{
  "num_hidden_layers": 8,
  "hidden_size": 224,
  "n_experts": 80,
  "experts_per_token": 4,
  "d_expert": 64,
  "d_shared_expert": 0,
  "hidden_act": "clamped_swiglu",
  "moe_layers": [0, 1, 2, 3, 4, 5, 6, 7],
  "router_score": "sigmoid",
  "normalize_top_k": false,
  "routed_scale": 0.5,
  "balance_loss": 0.00178,
  "balance_bias": true,
  "router_noise": 0.05,
  "init_std_router": 0.0195,
  "lr_router": 0.000815,
  "vocab_size": 8192,
  "norm": "rmsnorm",
  "norm_eps": 1e-05,
  "tie_word_embeddings": true,
  "optimizer": "muon_variant",
  "learning_rate": 0.0137,
  "beta1": 0.95,
  "max_grad_norm": 1.0,
  "batch_tokens": 65536,
  "max_seq_len": 1024,
  "train_tokens": 470900000,
  "max_steps": 7186,
  "dataset": "wikipedia_en"
}
Below are experts of layer 2 (counted from 0) of a mixture-of-experts language model. Rows are named router (the router's row for the expert), down (a neuron's output weights, with its number) and show model dimensions 0-223. Each number is 128 + 32 x the weight over its row's rms, rounded and kept within 0 to 255. Numbers have three digits each.
After each expert's rows: "raises" lists some tokens whose logits its average output raises strongly, later layers aside. This comes from a sample of Wikipedia text that the model never trained on.

# expert 20
router:159136150063133088117093183112135160141188074174211133080129174123144155141133110142112147156162129122192130114167168127169145095085177082090175156108094077080124095185101072128115110121106153153098115105096149105199117144089140109157161136095104121046096162093118143135071131142101049136106157151166141155198120109166142103126124110124101105145178139163100127102137168154148114177182089145155113128158108131144154140128130172151120127148175120117172136141060113192102155112117124123124151174172119114117111162140105084191119151206160142111115161125067147071125098124141179132105102122105120204121115153112159072133101118126200133151105072117110108055126131102107075153120
down9:085194123102116121087121127143106164092101129145158124132029115155157126134165117191128155103154129059128128132153171073135123225133093123120132152142152133136122139100151147143114144045125148057149091140086135135129110130091207109211126126170134045098129158126088175123094117166138082126121109096125148136117163127132159192129147075140105064149123139124122158133135106104128140097082130125175122137138129120127149132131180113125127103154154186157152107099140125130137111155107118197149198172142169103121062098189180120130121128125108076139149126145114119142130104131157082118125140045126167161128140030124196123152090161144132101115138120152227122118176085150144147117066
down10:120175134105133101130122126035127094134147138098130149146094109118101096127148108138110157116120143155081203107119120105123113150150147136141127112170103124149149155102124144112126127156080118015066190059131113155164105150064101091161128111112111141143146154156134137142140117096137118128074176116183103159086058122136123128109136116128130129124153130158123104170122197139025187164142108148165156125144127171159117088140066108089164111054116127128115193122097134129135145127182142150072148142141132126123160069136165139125147159160134082186133094151128085138158080155174095103126132154137050156183094122043136174127103063128157123108122164022136105103143132073154142150131
down11:127108045192119158170129110198147126129160156176121101122099084142139119109091109091120073128084172162138175170135103134121134090138105103128130137128188103116160110129124087127105123161140167117146147138120122126107174128159149144167113148123076177112129130128110137165103155170127165141152083118161156081182145096061139152181157131109062116147103123144127126201106171145079139225086134128129157160128105118103071114146101072159109127121190123146133225129131102200136184124122093036104139129077124129103133161146196126104179109128107174141120087127081137155157134088097041144158150129145183120160128137128115186076098120067127130125133142116089129154105192168090122106135
down12:125128090132142157116105082114161124083130084083128140194086089140089113099128131175126108097156075147167146141129094171073055088159146101132097141168096147142104138128246129134174072114150161128136153098129110128066174124133100112128144126104118137152115132130144146131123125180151122100128111114109168079126147119128119176124179147127126082108162056135127102189077076049100158117190120099087126149146178075122087109111129119020113174108121164138126141124186111148108110175092129128123121119158091135214133163180126130195125111100118122072129140178132134187126112083156105126130118160106192167109196166139175149132123145103132133167123118128101109084084136209122137152129
down13:134126131128152192174134144104053109115108118145182128146061129099148134180077243157147093163145128136122114152141112188164115100131123118135124112130161120137123112086129128129086149107122124121120139151099119168159087123158167142102087090095176094121131099116132144046129184086160157117193127139163101078113131132136181134094120166130131064115116217135118178078182040128144130140146136075113145115176105096123121134083195157083137153134116161174088076067161151135170160130153136109168126140141076137131126143112091127162097181035120129138143131076161139156194180129110220119092110088145135119152135113150109139129125130116138132057129131136186131125082123110135150152107
down14:172140118133116108150136148165159103130109119079050129124125051096122131136153136151136155063119174153144131118094126076136069129175068129139123125116151171121119094092135134122128157106131163102115101158195124159129205070147086212149158095130121159120136062107128151143141156135118125137187121152023104131152135148123071166118126114137138077129116149120084125102125112108127092034109102123156157096104135121117087057150128132124173130148109115084103090122101107119154056125120121090141129159123162084130071139173181136066172137122126088154130124128180131139080148131129047165118146143041128092130126156128151126127126140077135120179035166164158203095147111171141158134105
raises: "===", "==", "The", "In", "===S", "==See also=="

# expert 73
router:136151121095127108057116141098152146118157080095136150093124130092095197073183114140155123154150134092133128118169103127223157112118144099059180195119154137127141125136116083120128112084109103140167166153160180129117107112127105144152162085097145149129067156115131143133099121110081075155135162117116150116186039100145085111166059157081143141154134167127111123152131106124131095136182166204152126104173127135153212186059112179144094081155121155168129151146132180137092127058156181127109155160108101106174101144132142096117093135154176124104106111102126103101149095093116117064156110163097189173101138144086165076159129121126171140131119135060142062127154155108124082120143
down0:152130107126123080185101207154123146148156047143074118133170155149151080148183128037078127108173086177150122162061131182130200141099113108114108127143122125109123115133119097131131154057138150111134174130162130123148150090120145138094155173064175197143082109156141083146128127048110149140177155154106126105133162194128165133082188121072165156157129130107120143128167133131089066115178152130148141148126122125153131096145087139137156108131137098139154091109089057120092127220120125124164117126160168134083111176068121170059157128087113094174060139150145155167157159139075133096132115153179126136142162130127125139128072179132095114082134133135110134110100131123106157096156
down1:118169103150128135127201089088099098086136148119134132128063136131163181148108135169110144124139112139111116174146129118138132118094150104144102116106128128151111068134117149103154095135093106129097124076121128115127118065141125105145097090122195090125173146129109132067151209143177171057128140186141117121182110090163051131138132132114144131077067119148189116134128061138123110181128147125092098164120109108034068144097103139102149129098159144135119135093128128172113128167146123122137110137140132126125174106096088122153092186130043129132144140176136128032102163117104129128057117124183090131183163152134079126128091073158138000130112146121137118113108136059125118081143
down2:110113132173123125160145188126141139142170062129179120159120171130164124073168194118125123137129039128126114122156139094093126141135121156115125134125135197115119122130142074114211130106137137143146158137139200116083129166147115165081153132128123130177153112149140122079136170121089038179134113071108107127125141160129090108083210140116145123160091132147118125202130070071140184136127148127098156100117145147110067130153127184042152142082151148118158120145067107080175099095127123139188071117067152148122105175070100093135054100136167169166131113129176126138091144128126119119102169173157145111168122173155120122102126131157135106108140126154102139137147128173110126040197
down3:099129149120145135076115097140199224128113128137139108151097129076151047113170116108122131108127059155171115103127139131141105078080092179158115149143105140130130134129153170109118110205150143183134211120149107077178127132132118219155131071134195085155133122121118066127099095113132090084134065127111142081129107098127141128153155134069099101115101125107131099106133146114145140101104117090122133180138113133124129057155111220102100158089120145148116146138157128153140060147095146102153126072187174112097152123147138163103145108055101125124140128125131064226127165108127146122130131043168150120087158158164136086169106128135092134101073125101123157157098144177112124127094
down4:153093139137105100158089158100164128178084130164109115154154100147086078214161130183167167125113207123142193125111120118131128147106164155111136167105133159140132144126129131113105113101138122199116143078172088165131188179124122110114115131196117034188068163123116130114091126151146094109086133127116029108071199098111087138089111106060099122122131142078173173170139130161104127127173147128120130130104126133145099049127153130126120093157065126117065156080177086115136090115083124140082039129126159182145132131130221130074155080130151123144123131126096174144096173156131153129133164156082134106142147141105167129120082108132148137137133139136124118155161128141134148172125
down5:130117117135123085165133128106197135127154070101173108116150116134121110102136105104140128155177153099108171169125133053142138173177112189132144131135124170071127157153191091160123100217115160139144159121139131070126255195153098127136116177096110139093113145119135170138129132098109137131130141119124168128157153101047146143129110123132114126122077202105158198120141112116125153104127106133189132133117123125033221099132127113131113125186101204112087139071102105123157084143148206159140134098124125130169090133111141162048118126114102102079141086139141148114156132127122108048183185108130133131114093136097099158110114170101129093123134137142106140151112111179132109111115
raises: "C", ")", "-", "i", ", "

# expert 78
router:154138159059185095148140165108163146090182109103154133131171122084140189096108119144165108129135156099176122148172138145161130064143124089093169090105140099123132094181085113155135162152128107139162121122123141132114161144086133130091148125078110119057084161129149125098116090139109104135143192127164117129148075120164140124138111134201121152202134113140102103204130181137176125149133092167163134114192119143136153145129084156128068078154110149128158176157142165157107181112176130106112152156114123075143105127185118078176123120142187137066073055071136107113149066132155170125088140090071201165088115118081128102156153161163133134163075107126121102187171122097155125155191
down0:134169114062099145127130123107126029116131112046131125126101115129196137114129130133116153097200128102110025064122100126133112100180116140080077142174119119123144100125128115110126112093086115132115124129120091191127155103111151134118133159161017173104083088129105193132196148105133129080138123111125045124116151151159202126122223154161202130110147107146162168156124157123141148113144138142154124138155113110127121152153114105157130168064108147065160129141135146105140070066174093118128137148147112144126199137129125114106117198095187156118142095135158122138105170159131130128127167163187143117138066132152110114113194137099100105108154138107078126139083133132178134132119
down1:152068132133159127122125123159125121103132141102233061144109104206119187132139139125134127125132185139091060128118134119096069106210124176184185127119129190162118187086111185163154109140172136193141117073121124161063147081082137127151109157127143096134125149123129117129101085140201210121140100056151125112123121150119142117130163130116132138115120121131118130138112116058103152133125122057121092213188142160146121142010168136137148141089167146152125135109156063118140088162173165160115129134113129085123085126134125135118155128067207145124118126126131139123125108076096176119129117121128130114127118073063114112160136154114143164138151071121109132122138100130143162132086
down2:197097119122136126127138163122151138194088170133122128164084103142110131127138128101123162146150084100070108128129240126074133151063156128131128121136112122123131235067089085125210118139126115210113117148110131189097074113132110126076148081138156125090177152153099115162094164149127173129126142142184111122140137184167169176159128153126090124123109134127008086105094137121122122163133098135088180176077104110122128110164128121080160158125115138165126096157161067105134089126139134111149128127131111105142139143109109140148173154129107129149134164152123133171106150134135127119129148098094075145145158129038131133049134154135146118088155128143121137160154058099050186168132
down3:127077121125116128125149123144141126120207091147127071136148146160107135188088158066102142073201117157117110136130129129130124119111115130134100129157131150138126131151135200144129142149071066141155094102088153097212170120071160132148108130111147148138129148128152085135132135127201151128166125138130087085095117180110211079099161142132107127140150134092190096168115146082142117173151098128197126116106118134155100107113131158136183165128192034126144153115095153010158112075085135157153119104178125143117129153129120163212177184120120097168091127095128097131089147067082176113115201148129147130148150103096124189118139143118161085104141176087117152111128130145171150128101
down4:128122095176118127173169218099137160166130138150115129139130053131128139121170085123137110150151194137136136139146164128125140183124127164128072134138125150073122130048133164157114139131129188167142124125142163132112135156119126082112136151141136108127176081120130140127083109147128080119130168098102112070172141150141089105100155166129113055100130141164157066119146122102207128097100117147114139121134150143116133169187163127112120133079141161149132060102115125097146127156144015127128111186125121183127118141120120089119158175134126154087082094125196128174132151194143130200139142134126170128216147209126094099063131180167185098101120116129129146101044073129140112116080
down5:195174110151104112106118048146112160144124123122140090086094138140118128161134123118148159119138104106109151179128142142157130143109119083155126107132111119110153117215180115079187121195131133121130067131147108132082128144142128178130064128084154131145184013117080118128108112128135135061114094170167135125182097175134119128088161110121104090100103083141130117139128121180129121106108126135115106066116092152134194094141095130115051134123131122117162119125177170116110134148136176193116123118140165179150075169160101193154125097139124127117147065162129136201139110088062130119098091119134139038151139152175097176110131148234095073061139103133094141139139121123145123127144
raises: "ers", "ing", "er", "ed", "es", "er,"

# expert 37
router:134136165088170112070133171072083149120129139128126121148159125069144107092103135164133097117135151107190104097151101178184170104073114113100154102042138103149120127139079128144125145072078141097138150110119176147119133166112114139179157117101146139150105161115168114141139065092070092126096146146165150183133074093134144120156131082165057133147138135135124067160163170156139144153168106154145152127220153090176208189083107147206127102130141115145136119120145130152119114095131089075076154134126161133131139152195160090167117125128141160090077069094134083123141060112136130120159124113040151170071164138127114093149113145131090112109078081142097096142143148061133108122114
down0:130122106143191133174120045154127123073167187183138187109128129128057135126156175092199141128130082124048126092065040078124144129094128118141098186108084167150148137126126133128120153127108140127081097173120139117121116128156221137098136103115177062133128137101124101121134112092138126125136153095137221057092059193136150128110124166113127155189098119096165127137181116111151137132129139094126201148104126128113120137113092177125131135083160122117128127126122129161129133142152135169185151133126124124115128166080147096135080137160068120156098070173154125163147185128084090065153124159142114121145130142139127117063147064130130126042130117166124156127121132090147129063137
down1:123128124147137102166180116128103142085152179129139187097141060135113136137189127168126081145129142122128150130135179141109145241076118186070098149159104089088064130168120194137057128134141136179129147132112109129144118120109117090112103128127168128134116138130096112126128084053138129168109181128137099096094133154060105162131129096134133089106115063103103121120122036104133188127180119137191170103132168091123158120177124143180111108043174101127117152085119131115183062109176092135210130130054155131070132062146139119180118129164149191148109117126146159150152169162097116136161151134133114070134123107128124166119089126133126090117098130103068156138140128130120128114157
down2:127177197056109133139132168138116104125114156104127114163124149170138054196136145164111130149067129106140133129122059165159146122099084122123186217154123121129185164154095147141161122121132086137190113123166035148205079151193119098132128128117178082112121129163099165139130177130161138064163160118131116131124085081079124113113148116127127163134122186127147111228156073165124138129114117127130160114149052096115125114129145067126098142117049112150152125101127203170116153165126165187128161134119129126128137142149169129084147139091133105175146101136135090155129104129168092106038086118155134128167160123165129121094131116135165084197115115128125162112122128150115144169164
down3:089121131155138125128136152149127148042132135136148104134179173082114150103102145128150129138123136116037129134146126128187077152187110150141130063126067137113127138124147117146128197125156128162117127112157084167131161191128107117057135106129055119157141055116146064086166106177156126107120164221127127167154091072136111100067129033132128101093116169115099134121157161132200126102104135131123133114126137153127143099153031123132110105134128120169166134117151088174125137123129101183099121128135088177121138130130161134127101143108166143124107117098143153132142162133126108165165130064127127126089145130125125102145133128128255163114094121036122109094133129124191190122111
down4:074101116152091124102129127101153128074132163052135135128108166127112135140090163129114128123180123107074183126107129152093129081206148101121003122109182120149132163120182168109149102111124107130129123144119049125120070128142163142144098130112106143127133123123171126116134113076131124123109126255080108131136137067111105169018138129147086175147124129100190128131164088132068134101156157120137124104122149126128152112138064153145150151138111127125128116156127131091076123127121222153110135127111136095115122172162127133173143127114131095098164129178136118114148071213142124135106137139157155131171129169080136126108172122129089098121144128110138068218093061146110160129132
down5:136162148128117043139127138067093093078098191102179128173111133146075130122168116136142121106130141097147161154127191118101124127130146200099130125119119112129123157106127109104124128123153128122164162114121108130132116125128107183112084149127128045129150067168188119148128128035128109069124144151150101188161126056087128163130151098111168102071122127157164147153173126085000160160125125194076172139053154163081160126110133136152146116120113131136136105160123089165148126131182072090187128102117130201083127113089176128121129110117118126110125121101084156104136160160167164158145159130098123093153188136075143098107089127133148156142158138093130129144133175095064156120114
raises: "\n", ".", "as", "2", "1", "-"

# expert 61
router:189143158075201106163137176114134115104126118136124149139145119102146161094130145137150126134156159098155113125155156099184125091131152056110195128059134082111143148141095046146147173130134119151128073096159208105136188066100176114104179121118161141168126132086168137143123092099119111134086180126150142131138062118125169090164130110180127130185153123135090117152160188146145112141168185158166140128157121132178152133107087113121097095173160122142102139153131078153079177126108158073133151115140130077103108149191166082191074098173156152085107100115098075114193097109166158143111109152091140146109120115102181120160114082153143127123034105126117126118140126138110130122218
down6:174145132071204165146149128117196124133120123073092162090161100128123143098097132118074149113149142148118137109099148104122149144118157127128110124183208072138075115123151177115200172222106123122128127105126140116128132197148152121083145094116148190140150091134099098122195141086149117210044121101082118151030175102127109173074106170190128122140135125102184131118176132105130133139098085149222092129123115123074142117134128096134117163120124088137092131125107139141125109111103148134116101125171091187106096137116162152104164086158122044146185144153134125143149116155120154104123115135120125120226117138105125177137146175126123094142128123126132155119136149134199066118116
down7:104146151103124149063197103119138146109142164177138168073134154189082111128082115200157126145170128107129196140134041185038139057111092080194127143139145137135079126132136116126138131156134160195122134090122141145152119106112144128137152156113128158162119121127156078233113152131131130127128121092166125084116068079122124106067177127117144174139057147150092135118197150125040149122129102100110101129119128148135126131145134108129129128107127113083238159131146180129131105189097137096174125137131149133138124088089135154133139129112133184136162169089144038126127094129128098131127155140110117154130093144153126131132125082118156083080150171150144147161097136163180144063123
down8:086112132114152157146108122156097125135132128128121124137088122149075128174016199128138106074127093102129112130168123089091141160077192142098131103170206118124043129127106183127101106165131128153142100124061126100065129158122156122127187062127150128127153155109167114134128098111157118132078161069169178150140136174089069177114130169141118126125165161119128129151110122109130122138130125086161127097131090163132123125210127097115166138129135127214071135177174143112113120146084131146138132130173116128074232195128088083129118167059114100120139123142164163130103100132134174096133122148101117058103109089093131206168118131118100078133123162129104160106113134146099167169151
down9:128114121162125100168153153129126113122108233113128130129064083163141143138146104202156114163132113135103149186104099151183087145176176172149129098171135125109117154140132170115153113130177145147170131213110132142137161117129176146145089120125141126156130062093172082090121173106144157146035113116163132088134109147128082172096118109132138137197129195132110132090175121112120110112168132076125133082118199108098121121091097071163123133127173131120140131108127126126092085225103051080155128137095149128121131125130137137125104064156166134159195095131163171091140151156185138123146132149114169054126179120154170118126129129097157126194178106092113133151094090205139134100114
down10:102100102193079133042175134127110088134126111128112090130121129128106106128192128185165112109151145137093164126062133126122145159124126106101197113166109116155124063154126099165138128123140136119100129162159081126127106143159123053197143132146049077099151117084128092146108209090107208156111111178160147067128090130114116129086091161158105145125152127125146149047130087134146092109170230176088200135123126119170128209138116094135090138088113122137180163103111129169143097205109149109124111097181106130176125176118122182067117130166133125163133134141135143105163086127140152137098097126149120112130129101067128166122128148075159116161128117150091143145130158075114147143168
down11:108009111128099099094129130127120126180127075151134120221167138174025110121123113020044143101137130194108128161070135153116104134152216098112117159141151139118128147090129152166116124112147162144128115116127135137128146165106099140128158191137126113152185115165128115165127136157124164147082063102131079128142165116140118062137106121131138109060115102117114126091121158126131132171129117127122148146137063134129093077117108147128055140120122124036098123127123138111161123114102177126136113115148018174177123145173112121124159127079141177105115109141135102171144114118157094169059124130125185109110125131173110173126136131188093153155125089153117137168155117134154134136146
raises: " ", "-", "."

# expert 32
router:163152224092184148101126120091149143127121108176156130099179104119151138121123086128129116146079153125151138104139147110128131104122193106058148149086106109084172087150088139149107115144051138129099124084114138071129139141107141063123169132110167154141094140120152148113076085105114120144147190140126251137161107108125122107165114145123112185136187106151094144149137151188157067129135105215179105100143094149176126182106091126152165098163153094096131125102127137186041149112127183091130146159074095122135077129142183058143103127158148172135074127068118149134165108097090121137158119133065149135100140099144105098116141095132112165118128143124123099123215143137160090127114
down0:193128102129103137127146083120100119183110147196132160138082129143124112125089125084208120136171091146135134122127130147131164124152130130112126132155119128103124100087138156111126102130105129074127137122133106138092094090130201152066124096129148211101184128149141142126126070103098152107110137187121162127188126137195192113077087172120140131108148122178129114137065040205143148138117172119148161136145127163172169150108173202188141108116034159146128136141118150132139151163159136119151045104136108119119138131097128144146139134080123071067135134121139064136090132132145121171165228127146127109067146077140079063153141165110106087121091132109072121137135128087124078125158
down1:116128164125122065169092139165129134101088166152089121190136132114178187100091105115133123097087146178128108120151157163201088145070139091126164138107128146130135120208153096097102171155082115183089131141125130132058127101149144098093117146130128125208071089098094134164124128128127111134132114120137147128132158132117156183122177120145129092104122146156118087182109096092130096129168174106063110146140140163147131121111127169122127121180140144233096171116128129129157130097144096144106105059197246093136111165154177162165103134070143061133131073093137153161106122147148149179153138123169069098121104170127120173164141136144112139117083143118112113073124138045110093153112
down2:052130128129126161125158136103131135169111137109093076106117118138133124135067105145124117110110139135064136209138080186101155174127136081019032130154018111125148111191126155113116164135128130116128065125171134124108166126099123181167135106128128101173189149176083065115171095131101130089113137105128126129063156090139142104135074128119117132122203148099166115145123143123117125131056138143132153088145106124103173151136113071136121113089140150129058144143112098127129127135139156107172092120129128121122178129145176132107171149158136177065119181195187089131160126079129108186123133169207133121127150127123139131156101130136080124168122132145133158107141124058114113064106
down3:174161151124080137101163161129128130171096176129133112086102122125149143127122087059090129124088135128170149144051109172119125158126093110152106140128080124154149113116114130152171138137109126132179171176049135121151127178128093157144166140128200052117167115158130110124185121059119161131136105138133056076127109177112114092103169047166096165120132106133109117139089114183130117138127109118163154133115097120116123146000152103117067142101189107129121134086095095157121066126129106098097215169115157165170147104153119133090126129171111126134090125124101197126129127139048181100141108148118115122095118106141102142143109162122225214116138121121138138143084133130126128128136
down4:161115161127113149137109135088092100158138221150137191147113118105059139096098135139152113095132121109129101171105125127128159141142144141127122165113128129128128102110104124125158115080133141152082131128150113114119088145155153137119135141101140181159155127137129114143125174126110068145118119152156122085148145155140110143117146134130193123116135127171040166159108083124134152075158125084133098124101148113182255070129128139241126062104123180158161123187146099128047196132119059212218169114138124136137118135126122104112182122146146079112128063075140126120125048116151122150123097109132126118124112128119107125150116148178146148133122129120160164179133154152157044128203
down5:178099143192081130085159074147107129205151123128088168204120094130135060079073133131148127129151111086086053228083136061196133141115146108128140128154146155153117122194127184162138130174098150120113130117151138182154152121133140137109107100151117086129142130123129145139110136150115147162097128104092121174163147127074131048122099126144133090139150130144128131108187087146101120135150124135060136050172104124129194115130113070163192119127128128054078165093072129133123143139120161159131145116129128133167125124126155123087180110133135127105123088056124124084142154099105151083139156145129133151174194195132102162072159120107201122119181139105112106120098140145175173109130
raises: "in", "u", "ig", "or", "ill", "p"

# expert 18
router:179140123076159108106126176092157131184160138090134118145127165123132157104153117180181138116145156085172121113167152107139148043080120093085196125093111136114165109165106075118127170121077104071176088120128156099125155093138151082152203153124138149070118113095143132092116126088106090178148160142156184164113132122139131060148098118146136119180160150101126123158136190136129143168125105161137077138149146132161122151104088093112104060171116142164109111161149104169148132142118167101108174126092176104121136148184105050197119199205149153089088119113121119112169126143161132119078109163065113155105104139141164110164088113081180130122064062166131075136171104118152096129131
down6:105077126124120107116131077092146158066096118141039118135103139126106099138124092103125170080132002142077079139145153141154124122147082128135094166133142185150097133125124138108114095161138198127135085163173155115128116163065057129116126101128096142166114111121127125133140230120141130130103063121175128117101042120121123076143149117138135107083159107154163073145157147147118096075087129139095050130131105120187184094142121131106147170127157123141115157169133114128106129144128130124121196139156123130130139204128167163126168149154170197125131140111117125164146120098119096132126074120067209217136076131125097132122137160169128077118088110111139134139090140149156114120064
down7:138127173218131115152160181144115082128091089127145194099122065148079131121140133133118101133087198141113127128131136131124128117147135138125127116116169146118129133187071053119127107232092129149160119062076123115077105126151186131216149115114138121131167184074127134109138145139119136134151094112128153154076100124120126125105147115172133133126097103098124104124144116121165151126179107157179175150138126101108167123129095169127125128100111162171147119136097141128104146065113134144138127123121153101169116113128103091137139044110124114170173129086116127178188144126135103110134189058108070196135037138138117089077088124143105055047186125125099064169070157152122120105119
down8:146129083174099110102113172118167084133069097088218139095127145114139047131166097109091157089081098155134140146128117133138137131136140135126111091084071136130119157133139143096138110107092154172157117117124084089206124160166121142169129151116095111128120082154148147084115137120162092160126163121155137128123055090112196161129173181126123145150107126057169228134135127089115112167150118102179131066175140086181125144084044104137155137120171127138140168112078113114155087122116154130166047093106137111142139095148128109082185142132078153148120174125164098127143095134175103080112182102197133178059082108112124136134112126120132108151109094133105143128166065158160065143122
down9:152161126157134200232185119136121117145135125126103115124134070175132116103087129181121158127142080107118131135109087148130155129081136131154182096134135109107118134121126076185112198125122164127170128146129155083127062149255131127105101127121122144185176126113134157106131128128190094174155127094150127057105098128174126121123193121130127130173148081078150084096080129098114107109140116125084101145118111122116121190217172106105125135135159123130157127129120094139151104084118122137081171116127110130104064170097089112137143061124118123091141117170160200154149113140122144120123188131128131128131136147143104145075147032212140173138187107128075110126130065152097101145134
down10:129078082124190170126146132135131130094133114129078130177125162128129134126174135128120125076134075066165145103123151080151071114063108129106159130162061094119070114116163136134160137129098037128157113197170129175071114131133170103210130107112111204138157132126158129121165095114132084069134130166128111188129121115122126121078147115148160143112119139091168184112195145133113147110056176115074129077131138154036126124168132167151070130128125121065148122080118123169126142155127136127156129143116060145141129136124083116097102116106120121084101144145169126141113162153097136140160104078178083123190140100060131175110116070148173120122154176091139193147090190136129115130091
down11:123123121110126138161128099134131158134092141134053125163154122098134133126115153177102134109132133124129129126178100204110118167104110179107150123121130119138151127155161135171128098132127140089113115063102203223158060082153159162136108154138155213074155088154130153137097141208156163130135197190145165193155155090079096108068118126136218137081143170086159177096114139078149123109209106112071185099134157142078104115117150123136123126161122143094110125148119095127186140095119139129135090139130102150119173063153166073153131095104168097143174131124142105141125137118139178136115134135123096123112090112194156186163131113180115125187120136098094130083127049152138127090147
raises: "\n", ";", " and", ":", " -", " –"

# expert 23
router:158161151097123085105088176131114171061114136125129147152152086101126153086110079132110100077107177107129079143160113090136117115091148087123148111062144094060116105164109113124121143143117159122159088128144148153150145140141104107191137140088139164162094199103162170149103132155095106156131173138102121081168115137194144117160075145112133129147178120120113074113166162114173117142115156161189148128223134127138119156144142103106127059137154089115164158170102099126141143045165180120133143105186166104148091107136136107149078152155133155115099088111121065073084100114175120107156076114152184141066097085099114101116134105164133163103097135071147100172141088124202032158148
down0:124135116166074107124188121089132047108143146095085186168143201127100159117103167141206186146135115154139125134128157166104124153091129174148125118106174095111169120090134102112164147129120123133140114128126149135066115115167132043128109128123090122043186179113128107095123116106160123116125105132135137140184153104127119166125106129123125159136131101128167130133172094130139109191130120158023086138162219119098108149136122081079133128142101134123206094128139131137128111130211156129167129165128109096136149127110100069099126120123113105109173036156174122101133127124122133120098166044092128090227134080110094147132171131171200123076121107122095171119168113126125112135127
down1:122160139171117126154085127129078092087138215134133162133125100133175207062155152110139114157119154088154144070154101127088123141054144149171097161111121101098153110126152128110190095120129119185164163134147096114174190137181200120185099128127126114128165113130110076151125144067106111125157136132137128092126137135139082127118122071114143037131124147185072108158128099093101159149146149086149131057092108125104116134130073137111134111079160122126136140137136104134126083094102121040132127144088206089143104185125179128122132151154116084135111084133088153174172126163110182127115120133143104156133043117116086147131092089166107131103122140110131115072074140170064206145108
down2:108157118157126164193098166145134134130169063127148151072183110120105122156105170100117128128097057147113138150105153139128159106135079134202205128089141145090153113065205125191119175128133121136137149136119146166129134122219080122128109057124137137097116094138126193121203094110141137136123140168140121109117117160136106167116143104139013159132104122135109168178083093147130122138133146096096146114125155052192101127149131127121121123155032126129109116121128152106185110125154126147121136160168131128086127123121149105125165122123103138134159104092155125130179070142128129042170124123135148128126173166101085108139178101138148190138151072129155126127118096175076055117207
down3:122180113127207135070117111185182119153162161000129112111152137084161108125197197159130117096131114115112133129129134137124128177111114104137114109165132100130164142174146160116099144152131110117091110125184100118106136129103156202097112155132159153070154140093140125200128141155168118129099128224128151128192128077130166142160118107094125126125098130127080132164119126136149096108150171101134156128189145126132110097125161151134121156184120138101131170187164138038151129139127177142150143128152123105127088117109114150130129079122154104237172122118089090091131138131142095128079179177170111128141161100149074156094155142073119130081089120126208133120090127133181164134072
down4:159130176127112162148116130144106129099119128141099155124144117142105124121126182092131197129206075175146084174079153125075126106097158106172098173076073128144128212130117127170181131206083104103145117100061193108128092146119168118117113086103127158076098147131126121119138066151122092129097084129142138105110084198105141129135122142128182137175154148115128135163125152139117111145127128069138171147105168129124147135143128135168111149109125149088053064179112131061158130161136131137121075220130122137122109114151165125112145127120093125143095193154131097170125116135174152121058114158146150063128116143154172150046124127096100080115121164126098143093083201105162069195137
down5:157163131130101110187121111160137106150108069072128115117126077169127122116157146082146131159115134126116113162102146096100130102089096114127072106123141077067109115083128155099128079108115133127088138103201072058086141122136108172106122161173197172183146081126116097135117038174154114128104114080047135188134095118166127132180086147166133126191126073107129098060111107144148140189126130182093153152173130112102126107131127127124098130056124135138144105145044148100130103130144131107136131128110153164119169111139070117102117125048108136098065148141128143130060190101144131136179143136189136108082141004143128125135128121128083114103138145162140107118095132127145080126138
raises: "-", ",", " for", ":", " in", "; "